From a checkpoint of a small mixture-of-experts model trained on Wikipedia: 2 picks a token.
Below are experts of layer 11 (counted from 0) of a mixture-of-experts language model. Rows are named gate (a neuron's input weights, with its number), up (a neuron's input weights, with its number) and show model dimensions 0-223. Each number is 500 + 50 x the weight over its row's rms, rounded and kept within 0 to 999. Numbers have three digits each.
Before each expert's rows: "gets" lists some tokens that make up at least twice as much of what it gets as of all text; "comes after" lists some tokens at least twice as common just before its tokens as in all text. This comes from a sample of Wikipedia text that the model never trained on. Tokens count by the router's weight.

# expert 7
gets: " the", ",", " and", "'s", " University", " United"
comes after: " the", " of", " as", " by", " United", " a"
gate0:561558409479460442542516394497544521503580401561581591497551508469452511580540553541491465438491461467549443440446548442528494436584482476405574481544475401461495416539618505480507477477503497516507485498497460423464531516487494445503502510516576420503497545532490543512449510443523576488549471479578490463524435611503498561478478588509474460560469482520508386414678505485529489475434478454497502514549467477521420477534542535429495515505520502454537593499513468470498462471522537462425528525442482532546456452492500395536498468389492501497441422490511496510607509489501475485600404439540568413414496432474433452514554535544556628562493540578560543425439467526525457433534
up0:554519498514423510519615460496479505547475375523513610493494537491483530540564516496473564490535549425482479552466459492540517565533431395478539535532542456401459522538487423532545479509520474476512480386491459441556587586369523459504588471562571491450496537497498569532484527543470580486540535503521473488469445512390471519511468487511550436474417392404500572525556525475547587474513549439560438512463531445518475485523626491439493599500424576478438586457456456441492399517555452508518443500489503532537431471575481493506551425513462468454462571490416547590488572485526586515591452467483508451517539458571492507427617524515620539489523488545507557458539514548503578453513
gate1:581498424476500411463488395502508534482409515560517474528596477448548513587514571597528531486582464619558476478467474438523409509534498547486479465525579563487578422522493540624441581448424555485522533541513506577476500548498521494340466499467541502548467474533538439468528512510566511531503477515470406534401507512590530560445540493535392481458537513514527598402467526500572525452457382480522478494434456527449471523536472553416473496475655418493506528483477534519473455476533526476462495534535572505529535451561540561483513466534488493539504598424441455490544468518481477538582452406493507393458609508502505566542545503498532564457530481556441548565478518444538537562522
up1:544532501520546489510467369523508424551414518508492483609518486469420530521511534496547506403566568593573541489546444468484546496417532478512474572581519532466585573520439503611424514450417458491496547535455487586473508522436508469343509512483596489529511529508558486550474554561489483445542441518514392527534535476551544480513543484479420553468443448542549474497513474431565511513435411478507386494461489471541438511515504495440460448604523453528470540490527482535497422532494418502561521402479529478536469449529542556527480421588629506501521600494471554447516549470500468499610476444475475446518510541508540616604542606465437501529543453498565558562496508499428441562514
gate2:411455549451438481507472429506578497581598518475567515430479525439489533465540487478483404459442525439440430487445587554525574480530480473467573459504488509464509474572525475389477493467604470459493501547493419457485569539498493487447526507428524506552444535638489506444426529428481502565520474384541489532582506501443613481494522504514546526400455457499513547470550488503437475532550488439557464543521580492504361466504511611518500479476498487456385435435542496488549438531592461498516418606499515508524453518494531538553437495551488514504527441491519424522556507494494506342531454447508538513500468423462453415465479466492613572497499527582496618515456440423521530522419
up2:508460616489510425497474437563540563499505524424463508425444514432514477396522501511531483469428481408461499525510521420518402469559461528619480476496551494512540474500488547523402568503569495533385518501496505519527492512446577537464444440543409514504496454491475428526494442567493485490395507501506472587498545408522588469517372500483438494542460452531502520532586515530485443500620498522459419464486612499508490437451470442573519452530547578374544471423493578472453444574562529518505427437428434457464447453414507491547511409479505500528531422482512394434482458454541503502506574461594562466524422422447530480498488425559479469458470442592537529438517530489422492518537
gate3:502432404406496525568479425478519556524530461514474459537544508508511462504506526552560443538426552517519519433402385519463599453485577453458522505462570501495434519503510500506592474484549485531537499468419505533471472565433484548551490473471502462493540422538547529539438586483527411500591520444545541501520406424440466482438590515438482546479497429545573526515552485414505452552481402528536424444624521477448410476503510448490375463409579498479520471518505565528523538478440458587472435523541455416497442537506444491573603625449543542485395463490446497424477543471555548526478510415487504479467477453484596556525448437588475469510557519475475516548483404580535522445525
up3:458416445464507475561501405491488528436498435566515516570516431488427450466548471526520482511393517476584483490433429439472552454563502492441536462466549465502530514487533555442491486413579501500543491473390415524467490534489498550523421481450512526509516357545565535573475532536600472555639552538522506510544448457387455501451573514475531482502460524522551452494494462463509452523499459523476461462563447486487437462537481469487496506427545538464597550544528498557518526544468433596431463490560420392415498519481420490506580606399521622510451430537483551423461526539549514531542491425537497523477485498414576592490469410536471398498519551524397549547435495431506528479551
gate4:498479538541499512553497405458487522476515412560556481495514499535482571494534500507521443512428543523530481547462490521407454369454546571489445386501554519417458477463501562489484489396641522480510508533561503444569538427457523397539466502505537640545463534540569507473565503453578557540469560519574520546569461487455459488618573527572522397533549482463514394492525540506507439454470498474508537494431504477460476516461475575527442471526475493456473385552522547548540437503442502454411499440503414532521475529497458510500478523446499499442513452598470463473430501531515638476532399451566480501533464415513490465497504561582394500563460494451517529514415505482642586489545
up4:568450468402490508435483524510548484488488552483457494562459462452468506463474517459523494439551531477430529445500480414509513634491511565432582613515505428578498473537463421466543467567374524516543529440477444558474389535487600601457468571467496392473525507493436557610487454618432440489583458443421497486494551447583508585473417464503570592472431471494544554513541484492531535537582574501495496423601478560568509507478537405494538506528574491551496547439446437502452529499577517499554552476529504499473524447528563506535561458481517486493478456457485544552512490456526399496441555494394524455483491542469580516492466444479571502482527484526499474472522508491370404408492
gate5:536524454450486503424460545462596511609427486463553491469536550502522559445525530504451542544532467408533456504483427493477531382489431486413482436525487432535386465557398499539499497491418560578504525488463382498514534568481446573555484501449575408433506516553541439462488479512563521560467647500476555488466554522491486509575555523522454562459514481522526461510463513446511537584472509433561541560536545422445503501538542488538566513441469447473607422541455460498511514532515451598494549549527456532475508512491524477477595539479508466529358519462495553500528529542462498550513511588586561424492483508566518453616577498507437621492453488513379491506449476379561487543533
up5:466492570527554428571539477472493453514539460476521477416531474543505488518419448476472434497526542399602527521496399427489519524459458389412443513444524390548478539502420538532528512460580490506567418537499487482533451498436408573527434475406478453413532514477554421475511433409525476614446556558553509499420479504509489498456421535455462537494482512537597510511565498513406527538494470497554467592543558552419492473515546609515584501512504456533499511550533540480366529555459451553557476481488492476500446479440428492550546596525506502538432497426518501508452538537453454493482569530524546444459477537553533458572577447516474497491475670445538608517453472452500568537573
gate6:528491514512399443467463472577504497580562540562490505441516550602416487575616540485496479530502524448462485520533497519463458427437483549546509468450495522557558537447559532488450465476436482568551481532496444477490452566501540462530551408443519539500365535458559505570452551466508647503556548539439527583534467500429450460535473494528474491516556450470544358456477484575471433543526539398467494492485483460523448412491596397539522463545566516466547507545485553576550463509575544489472517517510451482486470524545511576555502532548448448458500637488569522572525523554485514556581509457461499550433407376514523460439470575453477406584474497474392517478484509507515388460508
up6:499489465454512554480487502544534454518496441502535522468487543606445404553507569406505544509493435415439515486501538551513487436596523445545487523509497521544494500613492441545562554564457452586477437481501565475428458543506569530486521592577435450460485471523506562530474520432538530599422519535415547480537506478419491484553458493452538459427580454528484551482474508618520470480497484416606577500454503541498493540459533582614450446530560520435620524536650461484539485483549560562473463448525512528508502499489431588488508562443473370548529548517546473555505480596545484516539585472452492480504506429590435401529487530495492487561477551546416521530593446476553444451576
gate7:516443548462546490470490506475478527457540460497483462599469534523519543495488559482483482384525469424450545494509474449488476548505522465554631473474604467569432538592518491415485518555489520536457507451464462433443507448519441455452560465473538468546485494531519478500628533473505555508574533475482534554512435512429530396468453516517488623500475480511535452492497523481590468516392475456565538460553391550552380434536560438435520379521549455615618463490475517554526491454587518478505532527551524473533583428634516481491488544616465467540486587563519485416441479585541460493485506456478484446528592473540496574558489516492475477474479496565426490499497490633404481459538
up7:465549524545575408524486461524492514403485458498435596525396451523459563430520531544533455476510507513597525470470544507513507492489525489508397502542504552568470496456445485511550461446459524514570599517458438414469595453511550435436492516529544540408626502417548479467549477508452584427572455451544579530480519426513510507567531580464478605439515503491448482549460471484388521479471474459500469537523536414474501527544399399456570508543486431497433560386529502563382587544418496481572476470527463414454522488452495499526489516461519474439482381422611508486500555458545479484507510433511451501472490532482495556541459543562485397584526490378556444551509479504481511461497
gate8:385490529428452569479507416509522542493493441512486477570492462545469437451539496464517564475555446447514449500456517548461469430483447448487464473501588488528481501556528516484476540493537571540587538530501496470513478490417593538449513441481479486487444501611545548519500488530533528499466493593539472489552458490560426420536533527522335446538371523445469549440605536461450452545533546509454471476490488467534615439503551570510510542450494575469508568543563497581538547555597559515482476491454539471475400503434566465520508524593514445436469523470480428514472527546470533434503536587441471581549495478480467521518487561571482525361586420540537635590514571482548513380564
up8:646621423490478533557581453548416551437560497538537495486471479513367461568492462409419533559498482446553575422522528473571487477412462425395585544499451549482484493481546499487566450501490465498450505518453495501481484508498474538500494570504545509547478479438496499538404593478491499608440465418498549515457501488446549543449489498529575503490561545468548466518486572513590550522425502463599438605539505559574405550506500588522449522483542536531459541513445502553475483430504455531566520434517477541539556467570444530508525447387529526485501553530539408488525442427557468467575481380561442493462541581489526385488421492503579461557480426485554469483515495507477476552460
gate9:419491484437484508478413491552442432477454531483474421591470504437458468490463476631569492456456560438530484490479524413475484496441440468546544441425538485387489473489474563550459525542623540542503527447538476526503524551491516450540507538458482569404532503546562520483561428592483502510455544462505519508513502535436453340531459565470465527568442556523540526484595524372494539553508458540523509572534491554428534541466544483562506578378561502465548495530562473579472494564502429437441484509557520344552462526511479461445532538538534451479518471555506513533592516558493575540467539493519494472390477582453455561561455454445549554442444543467568609544496496490513553545443
up9:517433479525466492536386565528459389433547495482454493570524435467489496484519480599603468467511473483563490477453526484463443491466378428532504516457518487511472483546466582590488507489529506587450519456537480563497515550479540544490535553507498545416564570554574500512560467559491496529465544555605498520528536519406457353561510511450450590531467580502561571497514474424541463554457468571481557578498454574466560554433607488567538585424497527530484497499572512534487514581510464514488470478537577340497488589528475480416550550518519414497487479589522501540507508544461562576460505533560509516464482540531448551466525445422544582466395455505521594460511439416505587507515

# expert 19
gets: " |", "|", ";", ":", " September", " March"
comes after: " |\n", "0", ")", "3", "4", "6"
gate0:584529582531392499407500489482521502574592507518509485479495459483532526452562463527481546577477527473489524417454553469416452516490586480438547422504471499520464466439507542499452461564474472467583530486467523559522453512434520538459559448493521534493539467502565480483477577473549554506656421569536489535581417464474527480540493526512550518452456558476494483442613537475542579475497473473528401420518479544466571382592510445373480505450495563454463538558475459444463447517504488537374451548415408492520486477545472436560503459470392528498474475480566453526513501585494560448458434535492413438499538552440472601554491477450479569484386536533488438507417581396472497474502
up0:529495619557467515477488468563495550469556476518504485524505501524577579424537429484438483522582469496474559430475580508424521538508631340441555523495465503504469470434503567477543455545446512449617464534462552579533429477489478659411551527437482513464481471486569393480458490479563513569524420472577572497552493452543499488567473482514548514476450542448484522525423536546509443467478566506457434434510497577438570474556487494489418467517546563495526563549465436432554482468490411617505514490396424512548451504533491461513509555493454543570484435490548536506500519528492545459473486580544533442534519578537531554600546484500476529461412450510562432458379516463547447517444
gate1:546520533512529541531464432466476493526516554561434574538476529547460477513517466510449585550549562487606480510484534448480387510475510508472493600508447495497490501557417540519516612525498418579561453552520478488558511569475561504499439469468610554413475604524454483546493439576592488453473354445548585535448449476510544607471469520518478494548408444417501527524412517460527516413418537407480549476622471477468582497481436496444512444503460553394457432520530463457522437530473497463528588454515510491474409512514525498441481422535519547513495475447546482527515482534521442532511505472514484496513561471370444462465428487406479404450443483511462656502476467508431527461537
up1:539507523473560518527472431524461489535538511540416591577458550535500489466499440485459603550538573498587488500471544436535392443503515503435468625525469503503491500580440504520502589487513418602541490592519441510563513561502573547496445468507569536431461586496483492535498459526585477501502363478567552563453463489514555606483495484495490469509409419457496521545418528498556517411420518391454573458608439476442536463471493478446554465470456535391474473516533473529550462551498479468564563451535514470449416493497519511414469439539506538493533435476546482524477503521529446525520515474503488457520534496400445452459451446406487405432433509526439667528493462503387541463506
gate2:481598536596525465501558443538512456486491552485479484406543495536486443458498482497484464443503466589526559508512525518520498378503544449537468499431503449528462522469496499429498528485534535415604455550446438515471546398508521448479478516516492545496459494532582512458553529452485547482551558598475471501526470512528442554432646478438497491518488431402504419473490495500501604476481450553622436484631484503479444459396548552488502463441551463584444507622464461582453458520487493557518398425491471459472515475400582512475463419483478594441517491487450510466481415473450519476469546542536573511432476484484547608600408586431509480389435507558476457496510570490466517453546
up2:456512412491475506523490479562546515513500508477575586548503459429416492532533545493464487568513457470494426506480518462527475497425439617574600518453505592503492604474426513548464573515465525544455439470558439541535541480519484502404457560533521575457407516476542538535589506545433516522496506473498509531500568515507604438576458538447429535521437519579520425444573537514531469510530495487480430511426558383538500509524449529440430575484511563433592532446539412472526529543470570535521646430418557453465445416419497492546524506562539480492466593566494507574513570506506480525543543407471400503531455483471427428487565485478562423503537535445574591518550530496419449533547
gate3:532474520576505522483492460440447475519515455450585517507495327494464406501536631599577494483553486539512467523527523522447465547508606575471518579533503482459496521592427542479447511446523548492483440388568547583340499493512494457500487395494490467516547498517521484452540518522541551517449552447546464502448585485487466471487603531382484451557591471605403496495516569538513485432614519450447549438511520519494612453535470523521476476511467533518508495548508526463468521484489425459572473571446490568488465481505554500568570505524462509491514622603435491493546498555417505480493449498510411499534533545527457513630492514494518519482472550437568571575458477577564508510496
up3:544453526458456529502433543499494542484477499605568508474480462551510457544506560594533485480430409540437456510629491484487537461537537511493497607502538500526485491521371514452420571522498576488494427401538597539541503418472563440515508395442464462526509481579585425385542551514509543412504573467539558545524477484426579539498520519459485495585491448405484466381501590458499421476490577514438430457566534464602576477484462462555487461563480522510529544536452577480457487525400428487506502576425396493481524459553571484576503498478469506461543643455469452501524417521507534504499446489468439549503504512575436566502475602486468524551511457461527527532441487544534537514484
gate4:569541485478565581503485568486511482474505457517474552538522477536495495485517413549487543439423611540555430515470589467478518515462494578495523550477527548415526431525504529478508566470532465556503514524548439412443430493551451464513522438515533434501510545574412520556513517554514513564518429492498556439618549452602490481556474492516394458423441528472558444548482463539594394457558414488553529478384557462526445485485534477491505640492463641407531537518585476520538484481509526451405511481486535557514513537433561429441490625449503450439590454580474498550533512514490492485473490460468527538547486375555501576437463471513449526545580478570574475559480536544478451457436
up4:471624552507570556472429450415609450560584482403498557500463559484597538428512527588496563399493513386588458538464495412490491465507541516516440573507564568441490495523468518454432467473415531561445537535610561543575521452433469485439545496535544452496424423546472504468527521554535566598600457514489519551479558497526569503520597513453378451550571539536524522471538471482505487501387430502472479475442492429467490445591465527481521465467423561523564499485516534600501519619513498454520546488502563520563446446562539519469582526484460453478517502534511479471524505500528500480467405482517500447549548484540477585553514508525546564447512520435534507615484436539562508563498
gate5:589490601473533537518537523513472509534548521541487655422431526545492419488491557485522401492547544484465572543509485465513355431402453521583495519582437477492488484431475511558585503435470437522544505508499504493577556552475547434437526506515415525465389530479404547564539493448548535532422536473549505505503538530461507444489550561526649520501479529522564523530487445494461563420478605442428512540454531422400511470565578553527415523513423443439497504458505472535550528499532535531442620528576565441477488565589517512450502437529413433519458517583517530500413472448463495560426528505501498481501568488514486539493502546466536507466523567506522532505481532610530590440469
up5:409478416532478444552447481543491500500475459485476454594564422470507568469501381462502557426430515574500436421537523524509611506530566544452485521428540434479485585532559494446429461501452594526434449517569471498517491449581477494547476482541646490495654453559550423453532505567459448436519474461441507496449495472530525569504462477542377461469544436472439499545492502528510428514573504484493489455549519541557526455465474425482506516472519542516524510487550564395452452470483480532525438437474497602602521470411456484508514565479525511431566466418547443483591532543549470440498508541487516572453404496485465442538517443518504474529492437505465421501454491369493368570515
gate6:501499485559514416473505541520476409639538484492482488538470542537534504479564465480451530447386439503527508433578514444352418504585539505422486480496488502511453556576471521524421466381429504488505517488485477570483408492519528584422428513461464518450548452490424552488522481510575465550496573536483532439537513413499520461494557488445609432460588428502521465438505514529527541487526459559534560429485491595495505461527447538492419533614498499427587405422558527534527558580548461548507458484432498459543475514566573445500580486516520517454438504456539483513520447539510465546533535445440530510476514538570498584567373417500518513393507496485504475511435391438476413469554
up6:508480516455485598477456505478486595319435476479482524414582384443486545562481517494520449477535575502455472504421440504536562474486444500632623495497556501470527488503532519474592468624557482534452443510471519479464554468451441461475565535552506519600400477488552438489513555493510560491539504505487429535442534511485476563555434507531468529511481554492526570509513488458471420472502491496495466626428483512442452515451450490545512469422509505569428554615394493449448463415485526423454535525551480530515515513384458622518457482500498481559594490544437508504454560400457490510449470546628527487525493482494469429493612522474540509551524496561473520537524597503539546513505
gate7:481601526424449469451505521507509523522415534476425566409512465513581378495486514545507520509447604588518489589523478440499421409457556539496470501462534512482517620447478450441560463544510410496557497472535414456507463469514519506476558514417473572540513585465472572433442573477551556464482461470481480556516525479550453498543539479505474447425628428471535473607495522535545533528497516561520552356546515505504569616476512510514484596535443511525497412491472481604506474501480528483456536520496480478532556561532486469430446498483425535484511502490424486462465590437444589501485436460482533532381441432644476539523554568498572503518446447560502586597551509515523532479506
up7:475401515575507566569494482527502478502589458532538469565480557501467610466502508472482464484531416407465512424465531616487569598507438445509577500556499478534453403544518565523415547452465573532458459561450525580524514490436445502527425499529500428448487423562554467521570487511470476518491557499505529497486497542442530507435472536451552558591355559501487561376494511495487471455533501498492411578473460494518455415513454490543492384459555507497544564576535528372471509499508468471523487485501532494489454462470512521556551501417568426498506493542555488609511429570568397468496601475567478453617525528371517476510504424486475471520499554433493421419445457489493491470446
gate8:513412414603539476532514613504511516513506425475523520585622526430439471527402525421509507564529539582474513531452453481513502484528527500506433477399570476505480403464540501482540417518485528494500418460462462592498557499484456472570478479460570498566591570537533382479424520476528418528479489460553507490428534511422506505517475549423535493441413437589598475522402577445544468533479486450498475488544393419540532539413383492529478554439476528479476460454417461506408514402551447570484522457467485504535405526538513507471397555495504476510446433532478529497515528544491570477498537498535531548565456565447447483578504430505447480390511593497530526538481498468472574434525
up8:486450428572499445555502586518509462501515404474535376610562494432456495483482483462529516616517574593431557537465456499541480493519495470466435496392549492457443422441539508464518439529474564508492469457471515608509623464505414415583515476448498465582543569516550452519397586487498442489489477436502526494433510465374508528506424523474562481456463467586555490482414556464537432547492477558493479461573465479513567503464435470513504547426520577463448456447443474556390511367526440597468477436445535486500387514474445479526411587514489501545459406563492509471505541514495561497456530486557458545561503589482465488510505473509446465424539529495519451540512493517534543430522
gate9:458525502453449413485569500461456487546405497491426479454508460524524438480484470589474458504506454469456576402576488448562462488381499593521417475549542600559535458485412488519540456490483497494464441453483534491586505495480404462559621516465442460582436454555511598566461531457571423545542438531489507388538493566535461509404517542548615553434529640543541436571498492483504528458459513466562434453447615537504502456462514503420512549460452481525546510395560463463430538516505468546467514510465560513513441534551516452550539440487411510580526517489492476584507514482499509440563517626502478426517492410510505462438488546548542514500527523544617543467525511483551545448514
up9:512544512521444559454451474512499569494550435518546523505539507476522526612502536391472576519551541540526502558451548576477574450613444455539511518440530473431411500447540579449507523578467532447562539539555480502498505481551424540549486430450514535418518509488477402549533425520445495515445550435442510548495497483509545507579458485512447449592481446522495580467475438493507372513525498491525478441527535520560479545556484549546555480569507530539528562504459630526508478388497474477559472504551489521525542582435451581471396586489536526429400464586424497477430438561425531507532481470506538604407485438534392586587529618485433489472538562474561469476546539570534466487512

# expert 16
gets: " the", " a", " The", ",", " and", "The"
comes after: " of", ".", " in", " with", " to", " is"
gate0:502548475596543468463437426467428514556491443462595517504486562510508452563528559489506420489437436519448559509417534515470524417444473491480497557449420483395584518501498449493573409500436448496512502449524522467532520377494527525500482519399532469535520427504467447421499503407516554367424473498550482526467526494584539519504501499502513519412521585589505446527531494489529486445425395478484512514536419566535549548456442435506545474524400482472509475502531489496555421439495524515527426608539554415463566524478443453485434399421509563513451423550530436504525487409433472502523534493477458457514471533531548549619453524527510537615470524598356523555453442492522496439492
up0:464460469455455490515539588525588526397533579582452468481473474551528597465468541534438562523617569559560408467583514504454525553534543559451558476536557521566472481494510519473474497525525526533455488542559513562454483621476468471474544535518495603510435567536517556492477469638559471525547494501434500440564482548418521531548517515505452458535519461458446540377555508453555470534533648454492549483522488435463463507551496483503510527498525497590474495556399476556478577539464503436453478464485456622499444526427511472525571558548484498446535589464468619516458519553549551434478517560536485434483568536447434418454548457550447534544504513485654504494538463450470583553489
gate1:506547514505473484466485499444384448463441578495453476559572490583480472508508525501485480456335471499400504473484551445550499587432616546531442527500528521574505488598479560513565553503499414525458508495533496451462546525510510521446415443454523514521486512509429515543358511476471474527521502403490550501483509492503597514473453389518472561477556474486543486570491485411521504587531539512515444440432486513481510587464527577543490544482580544459514507437533502398473485405487482541453499498449505506428466473549507373503597473515542563479479437445549389432528524404492436458497512577512476589586470440435440553641429469533537491471465567537530432451533512585535472557496
up1:494519466537489518472494495420373407485438569512453452541544453562500458467524494512498454486399484522421515468441550487512503563467569552476430521500540435559499498632489573516555564520501440522452471506544506384482512509506449515446430461447487486557463455476384465478377510480496474521550514429434542576568480455518580469479452407550434582569577508469551435534478454444532502598500526520526473432455521473503487588469521542553459544508517564516493475484553557450506479454480437529487442467475479519461394405559502427462550486508514619515485458461541396462529546468521446484412441590556462561612485456423484571610450507535578563521457551532546438449495449563544464571509
gate2:423381488561437467526507607487520449516544414490485506507537561503513509473496477487483446473425415375436442503490526541427525454526482453385509494489580559585495512465577556470564546543498458532513556481424469468469519425540460549427468493543494454490417443414551538521525494596521529491382507418520517527551529498512580530482484550562501477529485338406483427523533550532421503545521570501482510529456496581391515488476422584491459467577516478509510531504495566511501542535556550631393437544560517562556573474457448510473526480468446481462468481516447494612501469500508500510427440442467511532495431529490533474556436491402552536496428527534444502493553461488547405588572
up2:326462412515552534503489595527418484456446443517489535530561522469531493500495479494519407490393462499449496500496508523583508495532539424404490510427505535539536483526544577464499505555485437493469493495523501479520471452526351521553584532493450488458371445424518581574497493523485569520454609464502489492453555429537546472524456511505497546538556422407464409465477539600439506538558612493475623556474454553415524519465388456589541466505478492501538568413482557526516524620494503473427534502488527455606481442420468537476524405514421470403490511566488459551486495448553433490456470438514510482491469538543554450521498496427524476480469523497555540485515463469540503584567
gate3:485463531495512494535483420477549585551538496487512429493488552570498491457434534440445398489558469477456522480531476444489462612463492533541460473486459433560608525534552576531475493536374415513525457474554512467568494503540475520537418406458504455544552471554417583475459429539512547506480465495605640504436501509509546465462526460435473425455515476515613445523510519494481478464524426437603538521470377504495476440423575532495488562471447497419467487435447502541436499551450518439492487387516555437517497581496462462465485541479553585512556519459500505511606619498399574495548472587544511448595484525614516556485416487465496541418486477495512462414483448558536545477496
up3:533495495436402484508495541504493429499463505509519598575465426513579477498513488567551622507476528520541454554455489525502494468552538423405549540477530509403474424468488485475532501489611578516475583570448482543434533497471533500443581607484483518458403504422602449525499529513523446505488509516462381513543463508512452510481418514478527580498470476441468445491498454520547485556436591569389486485554600501516474549539480450477557505532571559543579575568547503468549527483516511546455488611478479577530456470487550611565527446491395440437414526508491508510443468471587428496451568496474491495439543635347474451433486503521473492529491561477496554571523540424491437485490
gate4:408487540456462580530597492486403522500549457527463517577521430556508476434484530500485421530459531567583551442465434452508577577465504529513435527482456513525634499516504477574522497520472506568506431514559505516556493416427498526505461518461520443447442487539540489501438492559500472463482576624548508567529499622539574441453414477400413599483558475416612479482445446418546460544498499503527496564497461572531436454488549525467565550448394505530542474527445452501564554488472416535471586395482528557476443446498453452421567609415471543493539533546548432557545542461544535401528536465525545481469486513537492427512498549499572460532468438419501468560433475490518520488453
up4:596518551572508525487496514508559489544447504514517495504522592466468587463452460498459550510528506432513486470508555517565466531428480574608574473524498498550538505459529575488542506459471536579430430524548515474430565587521521533511537450428528584574470526516533468452457436459437572446541459456454515462503524402403382505565466408524513482577429494579450581455510538439408579470532557511410506434378503546513484473510516491524488599513547526503486451508490467523474420407600497502534419525489503472505527467482507484533490489565578454426417451428489495517557543550521437604452493556476487418427556368466516479534509458537378506550513510519475445474605544613433513524527
gate5:529480464536532543537510546494438537511504543466468423552605507530562522529470540371535460524410437556493487514583475524576504435527411535501460470438438433467476568469541504542519538512455562453403442524465445512557462484450518504478467590491526519473521458504484573498514542493425466439504542511468452461395479474464454564526482615600564523622463584530524458552485551602485529382513516399419412440504566463494543476502585537482498506536400498509467409465546565579526486481514522505511556573468501355429418505505514449523511539513505405449557565504520413535434450462508559605393495480437467579523441517534567483579498523506540507543541546531513539484534516426463488524451
up5:494477480532439524517552529435561523446558483528500459454485537508500512533492438580475589455535508448493515536440465537417547532552452519509506486488562538507542456458442495461447508528487462520551525510518530457478467511552517441584482422545460408472471484458575499500514495539548490534496477498484480552625479503447504438496444442546428442437523413477457551420568449432522549626493497648543554552496472611427547511425431434531550445476566508424496677535451532449463502503500470471533420485568481590520540499506490502599473533456608515545393455500454556469577536456503440501485507546515486457572548529439405500398474460503500542437510455473499341455505489563524488492638
gate6:484439505530629488540491494509569489522450532553431464527548574427503513525494477471491470512518526531549495542486487420482522536470565561511451496466471495526463609509532458544499483558356415446426516499541517521435515614528496467519420516529441537471548570520535459440478475469428452536472522437521509524607548482489575525448510423414522468543519491532498548497516459422433468487508497545519504435565470539513476442475534581523455517399362469487580444562511469492550479524433463508465605479390534517479509575487610453481441484538599506505537568553491557592388508517447528454513566548557478452528470441526504566618455478426543409471439511602472532476397432545474482615527
up6:525437496530611494493463422568585463511493487593447373566578535450460508527570485459598425516456527547479524586497416474575506485491533503553532423515548508500410617540549523468505509453458446510397484482532472517491532521586503513560460523538463503559442502532599501367591488439475404463465512435571486533565554527491573538475530489496544448542492495454530502492506485438460452517547486571487501459490547536512516452466530610525448536473448483565483491574477482439462472498487592551487547540490551517536516543428529446596520432527521536464524565571529520536418478432464537441544505487599537456507412482529448505487433466465570464456433530609516580610463426602420445509568
gate7:450522481517467562487432534509477429517508453362458490444531548541575473567363605456468524459516397504496458433507507486506500503469594486503461514645623554506459443471478536472591452475526468535591398506556538495615459476433506450521504531511528449576485469570513478492614454424500557503462505500472553470469488539571414469529564549588490545516509489605538510564504386467476511522531529503585412535456480526528482566424526486485534461515566517437434598472519483463551460431530537543516596425505540466531512488478532476433475525519468512520539510468393426528526461491469546526581483530498614587520447447558537482542459534549485461484438457451564478481536403436553461480546
up7:568494464491567460512566485494507557498469501625551518536486417426409507431618450535557455567528597474450547541504544489486513494476405489505594492387382471457561498506494527526430542584498542500435586492413494502391568483550533520491522516531513517406465506420536545527454551587519445479527522500464449571530480480433560489511463422437520421551451552375458476375513575498576471501510485480427535469528500457445524470563441486497455531531488492558558392548472530537460503551503455504502467631516453557527499533504495543540507474489511512475493483572599524468472598500525506467445546472483441402410507553445470555436527441462552562528571552495412517509482603522427483529460
gate8:465467489455522462538356597503524514538503494518568507557567620529522475475448494466436467444446419430520455447509479531475489507452525536545574525600463520527506541505483594534520576482522500497577445446448456514529498437474523472463496469426594529510459587512407554532400525483517516538458493553577497531548451538402488550535479453559546462481381420495544567556510513403418463451482556431431452432420547569546493587513520451470548550489524509508477485575560606514446524433471500519502535548491493488548535518561559561444532569468534476508537503424581489479533542494405599529468470350521566525489603461471516462501470511514427520482481613534458600478492514480541506588427
up8:466476491399523481528372592498556527525512514496535461507544635569517458496478485448476506434450458487555419464546457535489574512519521537536602560489507513478491528598479562581505531417520485482521477450439448510540539483476532520449522428422648515545454593508413511539400573461498526526439451542605499527513463565431476579472489468548610437459416438477504599529538463408433484470472501433463429454417571563544491603542526494545545537442505529543482506609533568486493539444463563537498521491486467541501563517543530568505552559503534468476521503484582529421539580487398526502464484381507528510529559512504522487412480515491418494447498576534466574442463478463497529574438
gate9:529492569549502496555481556448530476560554494442521480527466466445494514475572496446490405498501456475489438422564547434460471613563467564557480543460571494431568551565503489540589428530518477445474540499477501499564602546589514501502482440543499532548592562482483525557510589577474595429526558589519519425462474525487559525534449462511578522533542555538456510581529457483540442478524435420503486457525472543502514473497452522508553544446424528398575454468446469537497455480495556585537548490617614504458513532554458505486449484483462396593508445485593551465438504471502504599595567384542501565489584528520523486544426385450520508619520524505513478475402456426521465521530
up9:530502501449489461376578544556439496419579581594408596559476495491537503439503527541479483476498529535438493564434486493594536416506529402427492492517443501470485476445557463415438514421579505524480466579548501436515456412489549515421539578524571525504449461444521500460499474487510512523540450442504426454567513462460545531413516510480490520495477519441456449438479532541500475431456566527571539528503473494535504570582519424455544476501459482577541567529511540523534546464527456508646521537496483582544447559394531442503565462496489520415538552529480474576465415513509498450420538644497494488469530500505502542474594570427516532427445578550600492497561475571500580395580